config = dict(
    d_model=160,
    moe_layers=[1, 2, 3, 4, 5, 6, 7, 8],
    router_score='sigmoid',
    balance_loss=0.00385,
    balance_bias=False,
    router_noise=0.1,
    optimizer='muon_variant',
    dataset='wikipedia_en',
)
Below are experts of layer 4 (counted from 0) of a mixture-of-experts language model. Rows are named router (the router's row for the expert), gate (a neuron's input weights, with its number), up (a neuron's input weights, with its number) and show model dimensions 0-159. Each number is 128 + 24 x the weight over its row's rms, rounded and kept within 0 to 255. Numbers have three digits each.
After each expert's rows: "comes after" lists some tokens at least twice as common just before its tokens as in all text. This comes from a sample of Wikipedia text that the model never trained on. Tokens count by the router's weight.

# expert 7
router:102166108131160107125144121134125134090127116119099105105158105140133106166144116125135126127142142120159150148105150087099127153155079133132119155135080127130134084158218135128109170149106120133134169127142124131080185133131123163136135117143110132181109115178114158141115098119138161153124128154152110111155107138118156130100147126125121114162127107122141131167118184157100088146158085120120159139138135158149122145157145123178118144161114115123110154059112138122134114132135123
gate1:104129113139155107143173143089142103095095093105094142136111145170195102138152114137095125092099102113195151166133119095134123122134136157109137141130158156138194137096179096113138155123114131127145093104128112106095090134138097095103129139131150173123114157153134084137132143150101117141101123163150110161142135146125135154076128123090185130116151127136130169133115107118093154089130141129140085142124101135125131121158101104142159123126125133160102157136144122118111122135130112
up1:150154147121096138130119143139145103119078157132149136140102139135144120116135150094096118086117111134161151156169069139130137153115116148047112116143122160130158133095110082110108128132066091166149132121156115127111128111077141104122140100124143156142110117143131100132153141126139113110168130114170112147081138121150139122121126085089087117127142146073116106142113146127187146122118142140143098188144107092103116160113129105137166117135149141133144137092134125108125117104129082
gate2:098109164127145123104149151112112161136139091167142148122113198176165109157148121131096109127110087112148106132112099093136097124109111121104119148109114147100092116151128122139163180121114118116137147136084139088143096136118102154147125117169140135153106107181104122151158148132126152118130098131127118082137111107139157119101126132108115074143131129139074105144154093113160112149129135108162070094112091158158097132158136135133074111136120149094114129121146136141106143137159163
up2:143103131148130124128109139118105107101110122106074122094115150126166103127117148129088117116156064154165115120145098123106148109096125116135167087104100132134155131118121112134143124063136140123109131117119099172155126095105112126134152151142104100140090117144125153116134135199134114138111107155109132131124154143206121141137103085128133125130129148152105110126138153142100143094094132171188114157134065160093122112110097140112129156157110149137134085145130148107163106124156122
gate3:158171136107153084043142116092156117095142133163156142137151114157089115130133143118127169136152095118116103132113113127119143135110159110101144131179113108128119097125133127102152138114176104166138124150122084110108079107126143131116105156111142067138127115119096136099111128159115149143161104150144102151129137169097112127106140110121107166137105149089149145118081113142166135128150153116150132078123121068131105130150139150163105111135110145097118119100166128146117084132119133
up3:104146106151065156236113189135122140129112113124182124168131113138098141116113140101110133147143136119138122118125155079161164108151114131118151126111133129088098124103135168085133122144119116140129128136131100137119144117105135094137120140119148086155146161170128130139139119146116113173123114137136099132113117152160130126117131134126113114111121100122118113158130125096177177061129145128104187142130131133072136145145119158146130086091149134111083126131139117141128145117117148
gate4:103106140123136116117124119160104149116098153102141148103133158155134132134103146106107145147092091113124089131113129169126132163149142167117152200190086119114093132164075126136109115116106135088159132156126120114114122094103132147105167138171125105126133126136170166150142147124127132142147132136099141090123162142152101140150128131156160139115145139137112098098143113158158126092092120136150130104148116161160133086152110180125083120125094109104084162142115169090138123148135095
up4:159122097126160102139103140122124103123135135158153159163150165152126132152125141100093112151085145137095146112168130098081132136116101132104118118150159125095130134122154096126103098065129094121158135122136135145123132150126133146173129121135158089143115106165110130133174103126104138122153151114109108136131118142106117091165108146090112158114122075138141139125099133094150106108126134153142145092172111069157144136153157102131195151163057117144130122144120152118173109134145115
gate5:140130143089135173086150135132121173084120126151083142166167123141128179118092133114109107104111097133129103130119137113078125173149105134122104154123121146131144130100143151122153131139103120108135152140098132118124105097116164138139104165097199133137105105120146112096105125112100113080124146111134133110061107131128125169156127099093131120102178082095095114117097128071121132111117156139106119118127109114173130112100112134164130126107112096143119101127098154092142124149132092
up5:111116140108167111091133094127183155122132131134131137130137110147115140114151136142118166137120135119134131146156153123129144107143126158147135165127125135130110136143123144112150178110127140159096101137135141094134094102088131122159146146121157117099160143134147118118119198106145122135125168160134094133125150149106140150121118179115117109116084089171144162160087189136142148118142131116148110159107090177130114180120096157137139153168100191138153180115102099118141118127134183
gate6:153121132107134110134104153163122107143127137144111154092125086179111151138113083131141157109122118122176101119127137141133120154095098140124078132095128146140138156136160139154135129106111089098080081108092129124098144074135108104136112128163115111108129132147098122114124143106140170089139141127135129149122141111083152124115110169174125132130120174113140094156114184154078114115154122135123105135084090093111130119098117143146157123097121102117112067103135129107086162125109169
up6:123127097136138131137125105166123142151126130125098100090140082143072153146157074108165170104130158120127133115135166150149099099092069190117134152099162155132143130140142133110129143108142141105138104112109128086100153130170135127154113160084132119126122136138132120138168128097143142094147142142164137079152096133128112097145155116152093132169118162139176103165124119115125136117131101178115135119115103143119114139128135132166154081120140133106104098124122104123089073117105158
gate7:136127127150133139150129086109163119137146104154088159130115128151149138135137124118156173080128107129166132095126125160127146164121109096150123106106104106151145113099149100131131143133121119147144155146140157131109155108153110146133146118130136129072191128099128139164159107085129138094135150128159095128158064101128156067135106097137142141152123121139137140120071121147121100156150111096109113131135158121141130098165122118064148166117139149137163137103148133121104051130104150
up7:196090137134126118140139127080101105132121130131076103119141145132109114129138136158125129129142100108169133128130146115106092126130124137155133090108135132134158104107152157143158130135121120084114165117135145117107141089121107180177121122082111123115120104143131128136150125110118096165123151117120118109170130169152142109090144109160142153123186144129098142104078097182100099140130113154110098117136095161144107087092063099113103118119101132118122150089087149125150106102133101
gate8:127125094124149120153128158126133121128147157181121134078116116117092156122111088128088111116169144157137165114131133048098119087107142133148105147102119158098160117121125133151145155101095163159106138097123144119100133126106138099136129133149157132133126101150096121116118113105149161078177106130112141138114118124128131128127077127123113064103115048147147095182156105121130134130172103144127105181139155145149115117160123133120122117123148129099128100123122143109148139088120111
up8:141143091165146113113117120110078145075101126184133104113155091132125090125080120130137140118144130110162086114102147178090114098124135163122128120143104158142157143144124126137099099143131114102081118105158172104096093161119132095112173139190125109138162138164151134120129158164129138125149145130132138175133158136091140109115110128140120149159105100089111124081133110135151156125166131088159135126109122169090118102163111118140140128125124107150150112109138146152168148133147141
comes after: " the", " a", "-", " The", "'s", " his"

# expert 5
router:140185122142108095149184167109122130107114122112165082123134162132114149185136123111140151162128096108149141149067151118155094119110134145129134130146118087161116127110143112160115146138107151124086101082121144152086182133150097134123102092179124164118130111144127155155113134132092127129108127131147130102128156165100139140126157153101179122139122082103094126173116113112119095117152136120121131136104136088130132169172149134130111163131104131123125124119126139165147114124121070
gate1:099127131139167063132109152121092113070122124104124140107167134156092123083138140116158094114122117104100097146101130157123123115113134109126147132152140106153124119106121132112092140117087166128125125143137125104099133073161101119146134108142095088136092159073149114106144145110136106092131143159103132125134148135125139142122154114150134122158130117152161095138114146140138081106125110089181164124066130131170146154140103075104099122120083101091129138146115130123134153123097169
up1:153134142108113134119132090132163116128178117147093092133104116106134155114127176135128158138130159137135119146161147126133145131130108138122178082107111108131118130144132174140125064125146134119124116144139114150131131135139144090146087151108149108135105104162101139117117120157147108089116122141136085143150112143112143125166133185124110147121130151120103149120108123139172113127119118194162159129126150044108108119093140171116108127152177134121163107134161113118167137075078153
gate2:148152130094135105134133135125120142141123161112120085120108148134169157166137088150142130148083129157095130113135186086113100118122156097104093165133158122111101150110158163120158139150114159095121121098087144138068171106171120146169111152124098121119152115120142126138165119186116160106118175122139125106135101140107091166141119110142141107128179150147113121135114140135131125147130114127143112110106094152124156121150095119117153138067138127149139148123118145146155104190097104
up2:166153141117120118134128092124130102117106132112153139125082127112162153171108123121145105155104129144090111155139191114158164105088122153136126118131147151119112134133134112139150102178147129102169137151079133137119094094178107123127127109099096123125126142144110110158160086112105092092145108118114131136158124154158119155152100120147129151092107085141145130145090149129110119111140127104157167112112162174140111159119122077109162195092153163109102128135114112111125148151127084
gate3:126155141120105087136122175144105137139088140121124116146114158120154096145118144153147142097136100154128095145138090097113113136116179139098168071138144091151124108125138129132121129109105193144102113148150132135141119151153141158115114098182120131120145146134108133150142138120096119165123164146141100092135152169123115105142081130091164155125145090118109134085191129136132113155156157079127178091169087125123151160129155139098139131120127157132130147114118108119097110171122121
up3:136125127154118147152118113120109140110141150102112156144167199144131125118114117098123085124105131148191150127120082187180125092151095131119149118099118126120128147149135079201130140103105115119095184102102100136135145170087143120163159116145160139150121112149110106156140120140186102143119114132126092118114125105164134152107165128100136119120117141119125112110149145107119145134137145136151125120122084082111140151069137163132150138109156111089109139148130130159135129141139125
gate4:138096173165134112096162169121138117117135122116132101126096120161116080120104176120140116127102138099125071135148109133169143137161138142127158149104121140151136119140132099139092142172104147093103137120159145133130115151132097101113138104148098143111149137112082119167138127101074126132088137112144146127139162133111120153101160123104134104137140138109064084101165107155127134140147081089153111115131161146119145142177110073154124106146149164090142126151106087122137148136154150
up4:149133107133124098141104133097149085127109115129121144152071137106112131123150117134144174122109154104124140098088108127123109079154157143107128105108069135081167075155101171158105125134146129118114133143118159141142103136109164156177082165118147120119141122127128138162126116106149078122175128127128114105116146144139119098138127148090154137141151065152133131131124127092137149155078106153152141154113170119150113133106098156144135130144120111109140136139048148129122135093119141
gate5:123138089154132105125134090142167117123127136128146155155151117156108132145172162116164109192139145125101105121112126119143163133094129126147124142119116150130123164067129085142143159116112109130084110115161119111125149103102116151122167117124085117122116094119106113136145140172163118125098098163105105125133120128111120147123135079103124079162156129114149113108114154098112096129080110155177124138127094100112109169186126078127145139130117098096144119146149090136118107132137070
up5:122118160175141138120160108128136117136113143115100135086198153119129137138123142130167126128089113158103148143118101091106167103140114108108101112079156183144103131120139097116163105147137113097175137105161189152129162128128149162089119111125135140167130139143110134094155105094128109143106118130135171130154128152167122138149188168112126166086120111101081116128128138127134170123134164115132115121128120105108107163120127116143143133118178147142155151127127150117153107147079114
gate6:145108139156127132094125130127100131105136138145153128101094128156116093126126152180140146142142167137112136108176118120129149135147113112118094126156193139124105139152135120147107185113122158140125084128150162141139083129093195099092109155117151113140130154126146135138135130130078122101153133151102131115131082110110095159142112143128153152142135122074137121132132115128170132127099148118137187144138127169140076075144141121111110158099136128142108148150119145111161086065099136
up6:136195128137127136134100077085166116094095148118087119128132072141169128159140152144137103141104158123111121115119123076192121110156114113120081142132170107117128146139123092164145125106120139116162164139121072107143126160157158132134135157150135159118123137141157138125091098104120125081108139155130128100121078108132144138156135162128116125078158152187132128130124112126159101104110161146158164129119141116139135123126134137115125147089132139143101110088156093134106147127145138
gate7:099103150106149147129125164123139124083129134066136150130180140140144089123149108137146183106138102114160108149134115094145092112077078115075080112085130101088154108132138133150147145132105110127120110101147134127114140139129125112132123088100125143089080163175116170124095115116073093120158108153111124124155131112150119090127092091145143137154159131131115158140123100146116144102139108134134132124112138099153119107113135133159145117080119131172141134111126128133138122112090073
up7:159103129105156110102141181102185134115118133146126110107094137093103123103126120069123155118160130121112154156104106127142136137137135127134115119115149129192128116157102085164159149129142103114147135136122086156143163117155150168117080133101112114136152138118128114165122113102136142095167144115114117113091115111149098074150131166144092190099120171132136182155116107139123193145162147121118145132119136138132130091122117125127107141130104150135159142156145165119122144127096161
gate8:085141149157117078121141162106134152108145165102188116150077123144104168121145111127147086128148093132146151184103136157121139116129094107124118139126114120112143097095127099135145110119142130135096126105106135126074141099137147173089098138165136155136128117110160109137131133146123159164118123097097131116122139150104096118076175075103156103143142132111125131119160133141111131150157150118173153156090064111104126132110144137131123117161130144156128148143099083138123136136147085
up8:158151096136139127128139146151142129145066141155145177141113140111120161159125157150110168142146116102181125152172178138138142104179099180137113138148126119190177131086144105100129146148098169107102132131128118099164165122154112093144106140128142112108130162124135149116119140169092157124144147121133130115102132135091104103120116128118137124134121143142129130155132148158126150137163077113144106154167139130115124136123116110160174062114112132125143120101135138107076124112122089
comes after: " the", ".", " of", " in", " that", " The"

# expert 12
router:094125109137113097128148115111106142149083095100128132108146114172161152122138115149164112105148127125122145154143149116137152138127140137135096115124125096100134129082166120128111107128114143116118144119122122133133155160126108130097141088151091113141097123142142110126086139136110121073125071102196148113130115149108139138127094119142124123135144086122066113159111172140118196101167111117132143124141122148123145132170105144142122090115117154116114066093081112144100108107144059
gate0:137122129135116154086145146148124104141128114149145099135181108123139155188127126127127124094078140096144122123101095117128121172148110150108164107102135088156156146118167145131114127100154134118154165125099112137139124132109119110134106140100150137117135116158110140082096094060088093108118107154136140118163119169144163176138175104140130095122107107142133138105174133166121154161159097134129123126136166091111103116097088093131132115137143145107093085127099106170121134140158143
up0:108177138136104147132173138193151142142171130126132129111158122186120142113131132161135140142099145079131093114117131119148124141117076138127146094144138131162201135070130154122139134107102130125103120137106104141133134175185140132126118119148124153099150128152122124151103130135119108102115110147131151123135114111162138122170151140094136148196130158125141075140140137084118164137161104149153081108128155119110126146161146142149134146106164139150126145098094132125080151123111136
gate1:132078083132092099135106070129129133161139092146171133152136155152153139136118139156106100139139101120102120090129134116080086106138135119104086147131120104151148139117145151133142163134128127152120138112081142214122095090139122117163160112148132162138112150126101140129128130117088140091117110124134124124145138105116127135089134156131173187120130109145073147092120101135109173111123119131177115124125142113126113150111121106165123140118104146107164101145111136128151116072099148
up1:100144172113105154122134182155133170135140137131134098121102160148085082127157146089133129140138120112187107152108127119170167125108121133101123166144082136102116153146137150109180158132107153120099090098124166089130167106128111105108090157147088138119129154112146165173112119103130156168073133138103113132120147118101110094128112146113080113105124088117153146120138087144134166125120129112104128106135106122123139168117083112114138117146139149135114114172104112134099107141139125
gate2:165115125130157097093151151133155157138157115105128134161150125091139167106147129181125115112186078122140120160132132129117130136143124139106094129087163108125115154088142153145147095090144128129119118108126185140112132160091105103126130064096133131097155146126152155139135149134107127126118151131162102080130108145126102139118138182117153170175129137129090147092110093147096122177119140131137121124115122152127114173121176068141108123132150160156142119113115117087111138138118127
up2:132127132157146145135142155120135158153140142081103118140159158128187150139126146141106076150135106122144129158090130131124077113135138162123091150112124123135105119093111163145108129130143140106128136123086116145166170153130107098094105066128091156130153120097142179185130165119072111132125140146159124084140146120150128145125128137148120158164118129148124118128146129113154095131150105171105099120130115123121104118122156107138120124099135128155137091083136114069105139136068080
gate3:155135119106127141114134058150094162117094106123124136160109106090138158090182152127131130162090136074105132128109137138113131095128112129108093124158143056190112137082145155115130119133133135135120165123133142121140150085142150151116113122149099135133131106119145126182137131138126140105108151084098169158145127177117117144102105104086164098120124114110102121118140161146114110149111110157107108112131154139134108107130098122120088145156141142085146131102133142126153135078172135
up3:153113146127148170092142125132137126119148109091111115177128087105140128125152128094102143145130114073071129138174109162108116082109138123113149144149134146108113104090165112158127114109111131136163124108158177102135128142123131151176136181148123160129111079171148125134091178110099129143097138135113167133102152121163127131113120102130107100149124139151111124111117072084163131142100131101132095090116144120098132173141130133142149151132097157120142148120173113113116137136103089
gate4:117112147151099096123118124158165146139130117137140162176091098101165140157129074109098127131178135141127147113132196114166132113142141142107160173080148122136107103085130141131119128082131118087131150110117117159160073157148146123101129121106140120165080126135130115165119139138123140103090112131141141107150097118130095097094083109157152145158143120136134087165119141124113151126154177143141139139135131139144115124144082116163143139134160137128128118135191138127101110118134084
up4:112156132134128090092151131118094146163117124110112125138133124128105127115155106160150171129125142130149112150123166132140108160108117140106106188160146116172152154111158141116130145127161100097133134111080126093154134146143061152144122117152148123108086170113094155130168171121153127173132136123113140105124122092155170142110119141131137148113170147121119086141113115167113140135133174164127174108148106127146154114088082126126204145151168130100125133111132156137093133131124112
gate5:100160140099137101152137159144101155088132096086141107131106119150145187117095118119186143147147145127144129091138132106173138152117155119140141121122104127082158154121093126100120158142167098096104143128093127091122136135116103112121118121152121130119120119091130065133150111131140141104144127088098144128132135150099118159156139114139106182092107135115105159128107107123103133125114111143109131102105114132161126142161165154143187157098110124105124190129076104168121168105150118
up5:135137127110119101114145157155109146129146163167138167139108116131122116149110151123121102166130181097151144168094140103123125117104142104125152126155147159126119126174135116113106083120099121079112100131108162173128105126144146120125105143117167158158128076148081160124165115159111144157127145160123111121115141114123106107098137158112135109118131157129137087108131205166112122091122133106141113128136127141121176099073147123136146101102112088154176094173121125107093130107157127
gate6:098119139099087164143123135128107127114115118076096129153150173109122107115162207107155102115126102093134144161118113151080118126128157159104125136135101132122118122138108099114119130134126172107102114139121134140076156112120128146160123102145146123111144101107151109135133139115165128103129117143100138055120127136091125119162140130131123156118122178153176135100124142160114127086093097171105150149104147125157125160116122150131127187134126136132117090113106085118080128110173151
up6:092145141124088148099157109146132137151122178107106104132114154127112144129136148150096070126100140143100121134101117099124110131090146117133144125153120130128156112151148121131135126124127165139092114156087154129143142131185196151152141107188165111126138090124171124098104123134097115148136122093118121154122136117112116131147101138117068156111118134156097151119135103136085115133149134104110115152108144145159095180092078172117086171114131094118144083120093140129129107140106124
gate7:120109119127103112133121138140133103116144081158110157147112093135105166116153151135165147128143131153142152119159112138136052141138107118194165175163097156147121173100135100165123136179138163076153105132158102099088104111141145110144150141152096090125129089101101116102105140113124121135116147149115123141140096089095128126150128129099159125140127160143091147157109115148122154145153111155094173153109099130116146145144120091177119134130178132105118142141139108143115145136116124
up7:109169118121114121163131084143070125119137102081138111101113191114102153119150140147109082150129094132119082126153138133119093112156139114138123107120138124150141138113121159125105051152124125115128108078134191084127126148129119132140111135146124130091194140159155122141119151166128089146120135120103150140155115101095128164140131141109164123170163124113148119124156113158153145130113145112121105142112132134112132168110122113115135206156143125128139132092127126149111116164112097
comes after: " |", " ", "|", ";", ":", " ("

# expert 11
router:122125099118126100096171123166101152138122144122153124158137134110130155140138150144122117121133131101158120193126111147140155119161140132117095175083126100098123111101131143151111166079150130167119158093102121169109144165098105153095125111127123146123120109146122149137162106079118094136107161094114121116087118143089130157200207149130093133134118118129146100144124152137129148133174131112116125139145138136135125154132107130105128133182118139109170122106121087124180122127143163
gate1:147147133123118084092120105162126140116105149108143161182131143084118148153110153119099116121143114104153137131118104119078120157111199109153162147090142151141129118091097101112121112124139137150123160120129153117125115126139126132139147157144110144131143124141104160143181124115136146131177095101086114105125132135114128144173115110166116124153126189134140161130129100130115146166139132150147061124145081128116114107167112135133091109185102122173151095107117123072147126125153144
up1:076120185175116165126139120143087124118153125143146108133140115128122121126148189141117088099100095137137150093138112126091132123113101155130121156116113130144166081087117105172145123137118105129085144127141089175105139093140150141124113121137123129117158114135157141145094111114086115093085113110108177135180113101124150159157098150142102153110146131130135109107117130145126116115099125144095108128161121123149160103099150153131147149127104117132148101148189146115133137059132161
gate2:083108122112142084052156113160128181118101128115124163119096122145127135115111131152139163128092116131152106113099095153152105133175150102118157098120157141138154150109150140109140110144119172109124117098145105140103116156158148137097140140111117120139128100103114114091132078124164165112087141150115124126105104142134136136095144061150155136127126148110143105118113190142119138110131157132116116104136087156129114153149108095177140146100145166131137127148126176163119151147170110
up2:129118125148154127115156191171135098128150120073084137176153190112162127079115146140120110151103118094134118115109100110107115143127139129138093103123157128143104144152143122139138151117121152098111151098115138138102113102108152121149092143107138124073156115112117134116111131151135165117145146122131124136079103104186113106105155141165143119108123093157151082101151078121143155106148125150102115052120166114147126142135134115123127143105115131138150089108130145160116107109136086
gate3:107110139135143120136145130103130126121096105138146157087096105121141160116104128150123124172102073130135123137122133160122172144122134128126144118119086169084120069127070148118165168123097138164117112112085108107122171141109159134127149123121124120127127100138097150140104160145120178159139079151069152117137139082132169146095146150080140125115123108134118147115175080136126127122106135106152089135107155151135138122117090143109083147102139116088150116131090090121129111127131146
up3:154178116164098128105128103148154099105150158169145120156163146063117114128116154121110162100141106119138107143116140122118110081113125130162108172133154039130109146164132125107113114137124104099089072180138110142127096121173108108116138143109154097124123124112102114121119160123084102163143135148119090109134125124108144093146101144096130115122132110100069109135123143117168119141150177145117114106094103145123128128082152123144111096145122136142137108118135121131123099113149138
gate4:160162130139138144147134109171106132124140114125137150090102108138132098160134146097152125161105098134148132112138147144138132128108081145130137119134175113130123109099123130188150106101082159119152148104112123118142121152133164166089105134073119132150139122164107116141112111188167184114086097113141092122154142142120141133119128145160083068124073133132131123147100168157142179166102126129097123126148130143094159148150136119106162149147127102130127164132092119139157138150156128
up4:106126188133109123157149143086130160147108159107118113140143090133085151102118079101126118073134141112134157125118141115131091155142119129154141116131098132139118154142156105089129108143166107140141136142133136114109150126137112113128104120164122111123120123100193093118145140051147122101173106148076131148147134094130114118138117090132135144149171131133132106123161134137124129106143102121140096153126099137149061096094144153147115055134131127095106120159128145119077127104146125
gate5:144153132173154101132129158113122132115131108138137090115135117115091137132116105118141142105167136106123111158138113080094143169140128128130104135153191130125125143090151133108129128127127165150129164152113142137141123123149090092156083123136115122173101153144158115141138142124086125114101112108090123160107161112069087141116137136130173111147132094124160086075119124108130168137166164137128099131129121157134169143067132084135142137123174172146136102112156132132171119153091154
up5:128120124091114146137092128141107120114133093120112137141097121156169105098110139177113137111116137153099167083098101158124115107076138126090121163147125123127127135100096093147135168086093092140130119124140100126134110072109145118149131130137129125094124139131113107119157147147153157166153132147199129156140131098130167097170143104144133133173101144076156117121155128104129113132126145147123142140102144117121091106184070111154121150148088144089116137168145148127103124096107131
gate6:129122157146106084118136127146107165162147096129128129108110095165147105082143156094112109113123111122150152120140128124128119137130134121118150152139152120096165085121128150120113146116114143137113174141103123137137161092097135155146164115100097150155137134149133140126113110095092150158103119125123139101101115137116116164133130122122147150094100138095158162127180133159115140154118091112130089091149134141154076152152129163124096152118123071099207104155149125115138158123061168
up6:132147111138107149167134101142134111133126162109091108120113121116121169121112150097135116099143109134130140126164127091131123145107142152167119096133068125137129105164121135129137130140147132108111107143100152121068108117103101103092129113076146118102160144092101140113107083152177112142063135107112142172162147135140114142182095123134092140136137088152130166112110064173108128131111136110126122073141127106137100171150140160123117132074098150135149120145131156122116116132092130
gate7:146118139156116108120128124148143127152125121129123095152153107084139146124146133133138100083077120174162123131122109167096141159136170131142096131095091145128114158102153123126103114162140154134100167128145121150166109139119140106095149172122114146165117153138126091171162117117168092121174150135137145094165121108121162144092170116141150111139122166106127106072097123188135181134122119135093129133114171128156143122150114154100141151155078139152154117163134102132122112108127145
up7:166149076136131120163110146119096145172111133145120139115109147098098118103089123124104153126146127131131109080153164094166129155150067099076160150137167094147134097152128134082124114126166137122122122124103105123128156145139120125139113099127187130107130144146130134111111148140073128134100142103136133135137118132076130105186101119119101177152116141129148176119111165116121131131192129101156123090116124143156119116104105110112111109119155119108111166122099123143176142135145106
gate8:111116119134147085104171129121107113133124159168191159135139129138096122131143147133118064141151189126148112130139106094125133118146150117133111101101114121123145139091136136097119136129122154152136107121129111112128157093083122115095148077117105124086107142193143116105127123090134091108157114109151110153140101169162128123110129124145117149113086140145178150129132138130133195086127123110154137105115095147121073157108163169122113125138117123153141121096142181141160130147119143
up8:080109106119113103091134101101097149162123146141126115173107105168084107080121105138142106141149166105138142146119134119141132123158154150146125127138112111138134153119104130085131156112149077147093173161145085134131112127093130090111129109122119130125133135153120119133141112111082104118101149129115117179140123139139104131138142133105106128082144169104137122097129075144138074096130091128163150138095165139141081127129157168173113172111126127104155113115110123150186149168110135
comes after: " |\n", "\n", ")", "0", "1", "2"

# expert 0
router:158172103119150102129168121084122087148116110119119113095131124119150163099106124099137100117096113113180111142142124127138152129174091119120140116131114113114094118134132103109144158125128124136091133066139159150110146104134124160176118121106139117165061117147146064115163096124114127128109116154143075085126085142140160135101159107146158116160132141127096082140118132153092125129130127119070157131130175118108113133144125142120098120136101116113149162080144135119128103131115092
gate1:108139075131127124121116095122096117133140152154119103131117130153107163141113156168100149138106118105109082098128123114160100127132114141113128168167104145120119143143136131103059127112130133117140078183091107117157126150104140137094135121124083173149124120116099109132105123162077148121139115161114124110138110171111136110104119149140120113118139136140116092134167131092114147104117106142126109094130130134135141083093174117173126154098155131155143137107210104157121159093162107
up1:185148087128129127096128122103128117135135129161140126103141128195102125130145041157119108097129107109118087089147099136090110144121172119105125144105165137174100203080139103156100105139133138119144157140151116103161141157112133129107114152149101139108121106149135129124125169113135109109118134118110119139158164157140129111148077103158127158102150131113115135121126099124130088106176134133148144130159124135147136087128122132157149138147110064094137104117112118118143121141139117
gate2:131124112171139099101125107117111121174100142137163134155089154120124127155119141142120138105156098104113141113179109141133158110131149113090129118114134123130120149153114154129150096146125087153124152117165135134127081161109138108128103130124138121105100110137166113135132099099126171163133133119097099159111115138127131112150129140121122169157149172147107104104132091194130077131143178132134187124136144124119114180112110109132166125132126097148092177072116153155149149084142080
up2:120140162117133104177161143117118123122122105109146131125124108164117131164147105103173112182100154104106088151102089134098051118159125128123144186107125088139127126134097170095126156072139190145116119110104112163134124098152111108153098122131135115130143162126132125133101116108129163107148122163126112120145104145143125112092127103094154148145088193143107113164132117133161116115112157143135119132158145089141141141143141105157173121117137096125103109132125142142135144152117088
gate3:075076129122115075119138105110162139155141152091172130140132116088097099110162115119124138105119137108118120115132116095136133136150096128095136124141087110120153162140135159099153130139131124135125127114126125110106164127067198156133134120111126109120116121136111068103154177131115159088113085131121118129122058154146115130160115119111101104114161123123120124116162102131142127171130176159109154179131141137124140106125165162152098130108127132109115096098138154142109110163109158
up3:137110136098157150112097155113143136135112132159142121131116132145168145116145131140103160159133090103118124178137082121121130112129136149168133119124136120133133137148120121190120154110128119133108138160106097115117085150147127110173128136151130123113148145157125124160143098170148137151117093089110117110134134086108189149103103145111149147121110117201156141145142138125133113118132127111177093181119200157139131140142118141114141152131127105135167175062135118089141133137125069
gate4:125097145129100150087110129151094125140125114132143159176137114116133175107098117128136114102143114102101098135137147087132116110112123137099103152123169127105134118111128117118152135126152116129100157101096143096154110113140104110092167117116161146145157130122104100157108086123122174110106140184140167107127070130172168165150145150130142144132143131105164142125110138106108113122161066089144173100183138165117075128167134122152139141153139112110087146121149141127130099131154160
up4:209166136106123117126111120093138114134137148146115155158188144092134154117102155156140159115175122076152091154143080103113106088118164142147142153132134110146130106089150109171141138111132116124117101133120145121133136121132100108130175141141103123149133134121080116134110121115126100121108140150141140126096063134092160153107150121112158137131172133171145131103119154155142145130156097157130175119138086139141131138133147143124150131110108103085133153107140130085114141100173162
gate5:111122114126131143147149131148112158109170162163138137152109152126113152171127096151164139137114133066137123126113162128147137133107131125048111116116096133145124176133118185138105142146099137142136132126156113149098105108132079114126131119162112159140142135131127134148115124128131097096131124163079116122112131115158108132068121142153127184116147157135101090145103158074126146130129105117108151117108133090127159132149097072128051119126145117173131148100116153145144106109139138
up5:115152154133119119128114132134158132089099156134098120116140122139140126117115118099141166104137128156115145138177098121116099113164141135167110127166154119129091082145118132083106114143132104148145143158128097090167137201157161123150095140132138129122153140146135169109136121091138122145129182127140122147174089115107144081158160087119114122155133123114130146080140133128134154148111113137124122094107116197111109140165130165150120097147122121101109104127130144164107170145081178
gate6:094103131112112126109144102125125146170111139108173128141123125130194149131160138149128093094135112090163160072132144147139143161131093134127140129119123110120143150136115179095093145120128116121108155092155145113098155096109170150087112102118129144159122154127141123112040149098171104150170148128159148141142130101101086105140111126127101149122126160184117096157111111108114133138147162139145136136123112162125100116149109116135092110085112144100150127146154115134116088102109123
up6:082179109132134141128141135114128103156116147114136127148123137138107137119140140133137160144144170154117090125099109115134122113108117121142148161180140150145168155099166111144089175071111084145103095132083128123133143154093129133123150097146143087119190119098126150114125132123142099171096104142170095141115138073156140136130137121148153128106114116167140093205121089124111150125110096132129154117110111135159119155149144106119131137138132086129149100111136124090173150128120095
gate7:089124139135134055122141145151111077158099141153164137136154082148141105106155108129110116122145125138101128128126170073105098132111123123137123119153114103149153141074100111150140146157140129119127101092122152125136108145153128139103160131176130082141099115118117101098137145140154143133145111173161115132101092134099098127108140104143170089168130108141178056161086142104127117144096171141122094138121117115124114128128133138136110114120106120119099179108159095127116150105144145
up7:109123142133098133182127127110105118153123136146083127146152108136079130109164144133141142114155119166105144170106124068134115115132114132109135151125137127088148172156112075153073104123097152149109114173099150135142111150113164135115140134108147126145128085137113121144152121129154172127152067127144131138095116108080107107102176146172110160185159143116131119105135112121134137106146164121139131072120128120102107127119114086144118104153147109096154172112124112142111133162104112
gate8:129137172120098101141153098118142100141128134141068169116110112139105164143116159147111126146183155122144096139112138130072128152101110091118179132154107094105124129098126137119125183140162157111147096150093097105141096102171144130090109149129120134158145135099154092160120127120120134127149141146142162137134104095096113119114147102122129118117114149107134108156148110165139117118144121153090132153141126107118180130169162133111124103111102106121132091082170102156179111097135163
up8:138121102090143145127158126117164121126097145136106139126137125159110156139107153161095115123105141106122100095136080137134134125084109126141115157126206151134133095132145146128099098134145147111151083156153109099077143150107120129111140148171170162113080119127103084161147122190119146131129142138134114134154089129137140161129149164118134129124126110115140109139158082109155080109146133130106191144134141077123149139105130117146144111080144116094118090174144108111119102149116124
comes after: " ", "201", "–", "200", "202", "."